config.yaml
num_hidden_layers: 14
hidden_size: 128
n_experts: 128
experts_per_token: 2
d_expert: 32
d_shared_expert: 64
hidden_act: "swiglu"
moe_layers: [2, 3, 4, 5, 6, 7, 8, 9, 10, 11, 12, 13]
router_score: "sigmoid"
normalize_top_k: true
routed_scale: 1.0
balance_loss: 0.00117
balance_bias: true
router_bias: true
n_groups: 4
groups_per_token: 3
init_std_router: 0.0208
lr_router: 0.00376
vocab_size: 8192
norm: "rmsnorm"
norm_eps: 1e-07
tie_word_embeddings: true
optimizer: "adamw"
learning_rate: 0.00371
beta1: 0.9
beta2: 0.98
max_grad_norm: 1.0
batch_tokens: 131072
max_seq_len: 512
train_tokens: 676100000
max_steps: 5159
dataset: "wikipedia_en"
Below are experts of layer 10 (counted from 0) of a mixture-of-experts language model. Rows are named router (the router's row for the expert), gate (a neuron's input weights, with its number), up (a neuron's input weights, with its number), down (a neuron's output weights, with its number) and show model dimensions 0-127. Each number is 500 + 40 x the weight over its row's rms, rounded and kept within 0 to 999. Numbers have three digits each.
Before each expert's rows: a language model's description of what the expert responds to; "comes before" lists some tokens at least twice as common just after its tokens as in all text. This comes from a sample of Wikipedia text that the model never trained on. Tokens count by the router's weight.

# expert 8
It responds to: Space before numbers. Bare space tokens, mostly in table cells after a pipe or after "the", usually before a number such as 1939, 30th, 13th.
comes before: "1", "2", "3", "4", "5", "6"
router:506517430556533510518462487495485533538557475477550508476544565494503546455470502508446515561530513533555480500409531487494472476437482442485462470526469490493542527490421549442559373501552522531577510494491600487520473486502504497439452487500468531451534526560492459523482499558557519515525461451469460431463431459498427497466524501448463543498504426540542549477465503430486540501454
gate0:525533472572521489471533475496448540505496499571559486489518453490524501522523549459453548552543506521467517446481464520489546560493449554542505585557490523468430534537400493474470478509575521500577571448497544463562509501508563494483564507482473515550460469468511539497452443552509461506543528523493530429446515525487586512516488574484530509489486483536561505445520500531598578523555
up0:556531497506476480486491464492479492475440492506480466490536476501571549469492419563460477410444523510537520497487470486512510529525510580447579470469507488588551509573555480483415510494513506557522530518469513509498512485504496487498574505490481490449463556569471566537472509522459475540549484491484515504427397515469476482542470606531538527555594523496448446524473426438489494476554
down0:480451583494581536565545539498528528518519482489542417424497524512524497450533507506450517503551548470498447522419520497543498415489479550540467456525476516541424492438502611443474543475471544461519545489479470525530473561499452519449475536497551510514570550542528475534534588500458546455465495488562530517501541518534515443539510531427528543504514445523540534521522533470457506451457
gate1:500467502494485512483530532558442513522475494541515487451507518536504481504515517478533485470535467536476542542467542511467486525506500493485517505430471533475569527588399509444469540522429539509464365538482494506543475515468445572507489557505435445530557508481500592500555539521426449477504453530511446453430506493521436489433468501545533460519544553571461514535425499489466578478525
up1:522471529527494510480456576498487536524540489504567530522439527515611504473517516508525596488521551529530561520449506490512480514473561504482457512470501425449498558531437568533531541513448550486515436573513539528489435501499416485476470582527491520539557466501531479487592461536480505482456493496513487540466603476480536518460446500540481502541530560484482452493538557470484524406558
down1:508494549545514485427504488474562499522463493535489432501530519514577535466336505607530484577461488567520460451527478466534491489443484471505476515514533476410595526465518546568540552518475467508496486506528522497461504474537595421497471465467522480476484459520470501469501478493540438486486474548537475486504479468491561539504527475537511452506477476515554537521476520431543464439465
gate2:520517458460492444505471476533565479478533570462473486371526516514480461469527453457539513458479534567505471494465498432494545520506547524570545434566466459514459477495552530497491434512475461477483427571517487481449472496459441453492473507475562543472506528527560599580458464471522527506460437462468482456521529525524427539503548514558470498572492477431476520506443501514450547490492
up2:481496420516500533515524430497531499523497476511517461531431509468562472500473525453519477555509541481478493403553512523486446471527501477528456471552509565535513453571548433576508453446502509511495530514510561501525505457536438417495507496511454506533522510512479500448509541581435486503471525491546488507513496381565451506382558505582501516464421484496497475558469514570511453496538
down2:433534538513560459509495506578519505534491549578532449491496503526508575500542511524506577463504414534533557500465432429547463478449518568492476506475493490490494488597502466435558511426489469524516511539510446556535454514582473495486533536552526514551453499437440482542490516524473537449557528532486536574486506492403498511450525500499606511452560482489490483467482481530500537527478
gate3:472482522421444561511445517475475445498439422467542533519549468504523578453530463502421507450472466433546487495510497488534466483514486471543459501583551420507473545475471516481447550496492582447492475528503462514460457524532491488457534511509507499557482482481534427480494443549433537447482533493436517480565425632523525526470495499497510490495525485593469473479528543504541469504449
up3:407527560511504483457555437513501458492502464497444464499492572472557491472492508442552510424483502494479455515556506487482525503541524434519428438496514545425552522509470567497611487546525491511519514438491528467570495436524507483472486449497516558549498509481526496507532556535583571507454455509521505512492442478466460481391550499558530487456500553441482496532501533551459565498555
down3:528431504509546513481503504469417482486481496506555452496496512438522475529547515520542456546475472471556518478525511477576556504468460467467485515496458452475465464374428544466469493494484493450530560477509519506465428542469446537490496521496484451412521559502433540533458513482455524541536481430590495424429529534544506497528480519583510492453467484493462478413518500440526584484516
gate4:481490543482490490521498543531452503481464442502519544506568460489433516472480502512476525481553496487453525491518521496445624559482538526505454562512464399430528548536497503481474417510526528538521480518500483524461527524490502487525493499466582529526507443550435452486459493520534492540549468478390515398467517530554484523528487507542556483470502453492489498465475501408593584530566
up4:504501555595508439521494546550511529394557507515489549547485482486499514530481529441470469496547485506504513519554470499485544545535533492459431492578553542485507553514467507422488478525526454516449521530483498465473459553435533498512440454518493473491502475592475552471360490491591444538499497495413527443470471519490505536515535502487481519465501468471501470488450525482566607508482
down4:576518459449496490524524402547451498496514491484505519518484497498557481525565567431511467429460456479482534503482573503490504497536474435514514498520551540489498537482398494503516536538496538489480533484450469516468518525443442492462503512446528498533420412569408479526579471514502448510462516488483605516476535485540534542487464450489514563483512434572527518507566484501529600486473
gate5:558502465477434440477465411480502555452503568532484489553459510498518478499511483453504505450549501563527510541424530511430481474625468513390520482491519475502536535498425497505604500514450479497553565506528505490482523495446471474504463523526465547472516540500463486585519507469438537505495460532531472548500443442461445506503529504539496542462439471595456554521495460543501540493474
up5:558475507460507522514491500412472522431449540472519475548477496485552594590494504473413518498530508538462531504453490506476468533540446501385557553541513460543541535498432398479531499517445479552512605462536548503521494455479516492520466431490440451472489538545510433524453505511450479520540528464491505563481517484460513513585477549519519517491501470567535517488479454537533482501539
down5:489479574487557488623572478425514521508430533529483577497502512549512489550456524604557544511499524535482452543497455512450506447463527528484506533510523482517499453576531543518460471550520507451476506519564520412497461457517522506515524445416527492478468574475474514512461478498527528559425500533567425480481513499499466506546518537556535498509504508484482586456490483517472583550501
gate6:576498453519464432464531504521430520392521487544558468504503546473591552531479501539530456579423504514527493477499501530541486500526440542513537482497448490472512583501473520550482503487458459483512491509526577460507554533496461441527484515544576473485495500515578577482510442458477429555516609501502484478481485522430513567416475516463475527486433495545476474497460503494520533458521
up6:475502540476532514525480432531610498591473480506493535482527471488469503570504484439556475448544491622493510505508530510535508449444453516485478485503485557503468481464528466525419538512457490485475531464485404508471550561485580585400508510507466541510512489539507531501465522529504560443520470518524522451574425530500527439558502517500482511527555548537444493524503450563508471538470
down6:544490456488405482395515458481431507552495464519501542465559565474475509497412509527484530491483465507528496533553521519531471487490563507482473456480500478485505507615539544510496543388468512511566542589509519513475494513504553484508525557509530524489476549557541528545497492482503474538537572589504446555497470499480514495473507459523502549516421458479543483607430441512461506494517
gate7:398526505517463443515541527494436493434542504548531464455470464554490505538536474505482551475522513463547493578446559494461468505517512500509419560490472489518540489437423469439540548512527452553537468564449533496472490538451486507465450499512477495483556530566518553504530525393497491516512510503567427531448492545446482441527537501452488584437518434464551486511422536486496502501487
up7:492505558543436481514432496462535526457520511416533447569433466496463563555516508486436577522519513451510508493435507486438460541456458562537437509569546545499511511474526388447476443534501482580457555521532538500483523546487558529484470512523532476528525504558446574462441469470465453512503523469492529511519519507496515510584525511477486566500544462456515468504432459571517481487465
down7:520436429480527484406493508528518422534447450483519468499539415466488464551485430554475472509487456448483516419465459534529462543493517513589491466525443479487500522512473541464526564549452557512511503479549477524530531478508513541491509495548553510445423533507509503502472406477563518471526562539564448443541489467522452464444531483517472432533421561503491579525507509496452465498475
gate8:528514456491502470507560539541441520542456509454469463430595532540578500452490493509491571464532533478504462515468513492541517479417462576513556503513475427551526469528518546588424479495551536531468530517479477522424500489471456507467544456470534555435515491479449484385491447565451509514476465507447528519442502546429426520504531532454463468566500502520488455538489498467513471510486
up8:443501522446496477458423432464499521399529448529540450490466474460502458523523459553554479478484481508452436496508502563498465491542540470537491533515488500490488506474482430432456535445546464426464559431462467534639470552503503462480502481477475501523489551494599443560486508480529539487487531503554517541525481497422537496521531475498559471418480527532579526494466522492554503518518
down8:485457483490483496437500502570444478560444492533483543490508543462486454549525451527462515512473420527496532543630551539530457448479448465463532518527550455523524517498486491500512529338535535540570489486528463512472476537473492491551496505487548540468533506517480499485550511585529526469608501542494438512520502478511427522474471494479529512447489451561518498467463507511494536590460
gate9:485507479499550458524488484496500557448540559506454533434543475531475425492467445494493531449524449578503472427553509462548527466531480518504562464517424436492435493450503558471517471526466536404572457517440489510437469506453473513501511465467472507478486499563472526530541542561541556509498508508541469467487433484432542510503499472465620504568523502494511527529536532474452598472460
up9:541446526432485457516428539472445456486485508495566470566525536499410502444520560422585482445542499503505460463507467467547566540448580500549440525499448480489539534446500536400544503505501446462491440533509437514515503480476421532475496512500526492559504475464522453505549560495462514512481494459458508495464441549467498502526510446495523471454467485482572525437455564483448537453518
down9:497562466487488496463484521485483493518520497465486565517556521519512568497524537471450525523470484485594506502491553409448484508512518474499502536548392497499522466501542569493527484499490460413480503517520450590405524549495466504547476491523533523487563471584485537495525485588490485499489615451448516516455490536505516519470536468492535520485513358488535508536462412464500524518475
gate10:522472434495461477466548492450495541514496514511527479523477527516579530587556543499452546583450475549456465533470530514467439547438473512548543595532485549421459523584466464495435446536495500486542564475518606530547571512570564477493528464492515488523482510545521465432487449436476542524535514497530531424470512521490472509514498535500521465485490454541522469492545414506502511502523
up10:473502408477529508496486468513521484411483587495454507509367574537512458480493504466505492529546529529490452511481486502468521560513495504553521493526516536471453529570542540465554490509499470514557459520460500496551486544529425503611497490545523516467476537502481539580503453434431489485453483490543506528439467432475441532431513547439488476550535421511465482528477433518464463464496
down10:494525507470470553498524473540506551495484474447459528454519392551478487503502536543503435478570484504504544471485498489508461521469509504493475579552499435577523486463470515483574522498472610471482479427518513582458485443516399478494488452495572544495437584514545433493479488523529557531490481496442496475501480464517481481486503548573502472474559452542507553546529545516445518596489
gate11:441528488500494500497505513507458458556444369522515613540485512487411542515509528502482482509450489545453487535478534548526439497492514462481425482460552570533493495387456561516530534517547515490552525488485545590502496485475520475523533555512573481499477482540435500568494473523526463522519489490440577527485532518527554505466498531489537484461547511501527423504536587435536498536497
up11:494476508522502452542567556496567603497536539469465501538518489543554491507470573484466537505456501419568534563437470476489545545504494536454558583468491458478526506558546455444410567532441607440448447525529458471473538525523532543471512476551466456490519496489468516462457522486524555508508510482504484439492459433489526407521486522538509504467463475492432539517531497486532504502488
down11:504498518496549512508485483548490503507494508521468468468479527555525499537438470509473572470533471548495470546436493485518466520539550529491414449501552478525553457502410462576533521472468525479492501556498468520410439545585528559478482550524515503401538482491502524570505538563578534518448428545558485494528446548475465489520461564476534501529596518572460570507494522445501504540505
gate12:517530486533534537472547562591443588535538549487524506482558485488520482581483416525557535527523504432510543486571502492500445480464444518483509499500507554460416569487465483463416473483446507575445475499499528481527537568449548503507482533516494443487515469508577512442470506466503535500548497531481484386504520531474561477483434448485488511548434477476447492505424480501534520539501
up12:480547536487543539483473448435552504493468402564457502505512485442415458485512553462425545559494500515492496518497544511478455508544505497495459512507466475561571416520539462548500533479576554487512492425485494512446466536571490528439553527462450465499527558498452520561506496447592477495518453512521449577457486450472441474507541501524538487428514549563474559527518513539509546525490
down12:526410474494469447527490498491574531457531473509535447539479523522553483512528522518449472557493492510442493508488502496517405448487501486428492514514494444509483480507479547429480458562486474537451532434520515409546503525547486553475485480462485413545550610440476491529498487414561512519506561473464488507442443520443508496516499478412504539481567618496487489442488464528504513511486
gate13:435537502467508547437469558464449536539458597510525519464566469490496524468511494478516552547468526518554395493451539487452504471476492540585450508524525478538446549516464523474490428523609500522496545481513564548476554483441503500494512514452557558460470501441460440492474438510499465503567411484508505518468535559479508497496469590487481456545477491523537463456496496464447552537516
up13:535486425452517577479538465573506586480593396499448465494465504475464474560450407414494455528457501477529498526520467551521479474542504472539514543359493485522515486490527515496489504496546447449470511513497495468535515547464504520536529517544510478478549479510483559534491536525472463484494493563498539465528510463559510546517540441512528518531429547562466467540503424481490563524456
down13:508446507470471461483528544558439528564481617478518506542473500450478491509532426405507525538512526432536463496552500487474505483451437536454484495505528471548492436474514502485484456521504546539532500512405559527473513491502519481480558578467522502485531542519561403526512522557549507559624499540552547508494448504497477454536576448476467501476535451502509493488547511553542487530546
gate14:514486499472541560511480466458448573460559493491488489515531462528551532469550495617472514491496516465550476438495537498494546500520490536463437409471557552489464463479527538551472484490503469466481454581519436475510497499482562505491594469492521468536532466505452569526495422534553531510512584509506487433554500472473537433478523499512467545528503490558459487523610470570495422487528
up14:526511433440458456558583446509493532561471454521449564475499451613500453448450491518509531523457492466508470543467505492496473522468527548427550475530545498519501526539520490507444516494457498503529535526490463463474460534507486452425414484567439549493433484445473486528573481466506440505491442487483529460472471472498501513441580488577503508534473485544466541558515483414493421517458
down14:442540476491519578542497476526463425459480494508503515553561442517476514507517536516481449548479531537496554481474476540501505549515459496506435481523446505523500528605572421439501526576542464542491472491404489506455469550531456493524528483552501430535483399553546477474442484464543446516495551533425508560498500530499501516470527545484498474519493503442571486479572456455448505533569
gate15:548480511443505478492513548495467432480490461517545545486520555496434524467497538517527496443526528450451508440493505477398458559462478509524567561536459555488476510500426407557457501490568419497530444502495555521519458473564467473523451492543536488509438470524440441527518506510486512520604539490430448493448568486516534563539526603526492507507553511504568480476504500485514469492491
up15:564519415515509530490469545476424563536521531509485407499419516461489518593502540509397460527500538555471579468421523526471511537496500531456535424508514504460488501542524582498555524488479549466516442457539553519430479538563500538575494482533470577494523493454400481506554445474483495488494531455481484507512455509473491474513466490528498521505529470530444496538516446539451502453514
down15:485570461426517491506584484611508551423499479540553473471566518423504462552563551535519524437486416465468477517519523559483494459511483506576463526481484525455548485487488508466444481427443441466545490488484526476457492432465458510502519526450576473451518611510476449439493520460504535478501473492481476433473514460482510475495464465526423495508490528517483515515521520451469448558483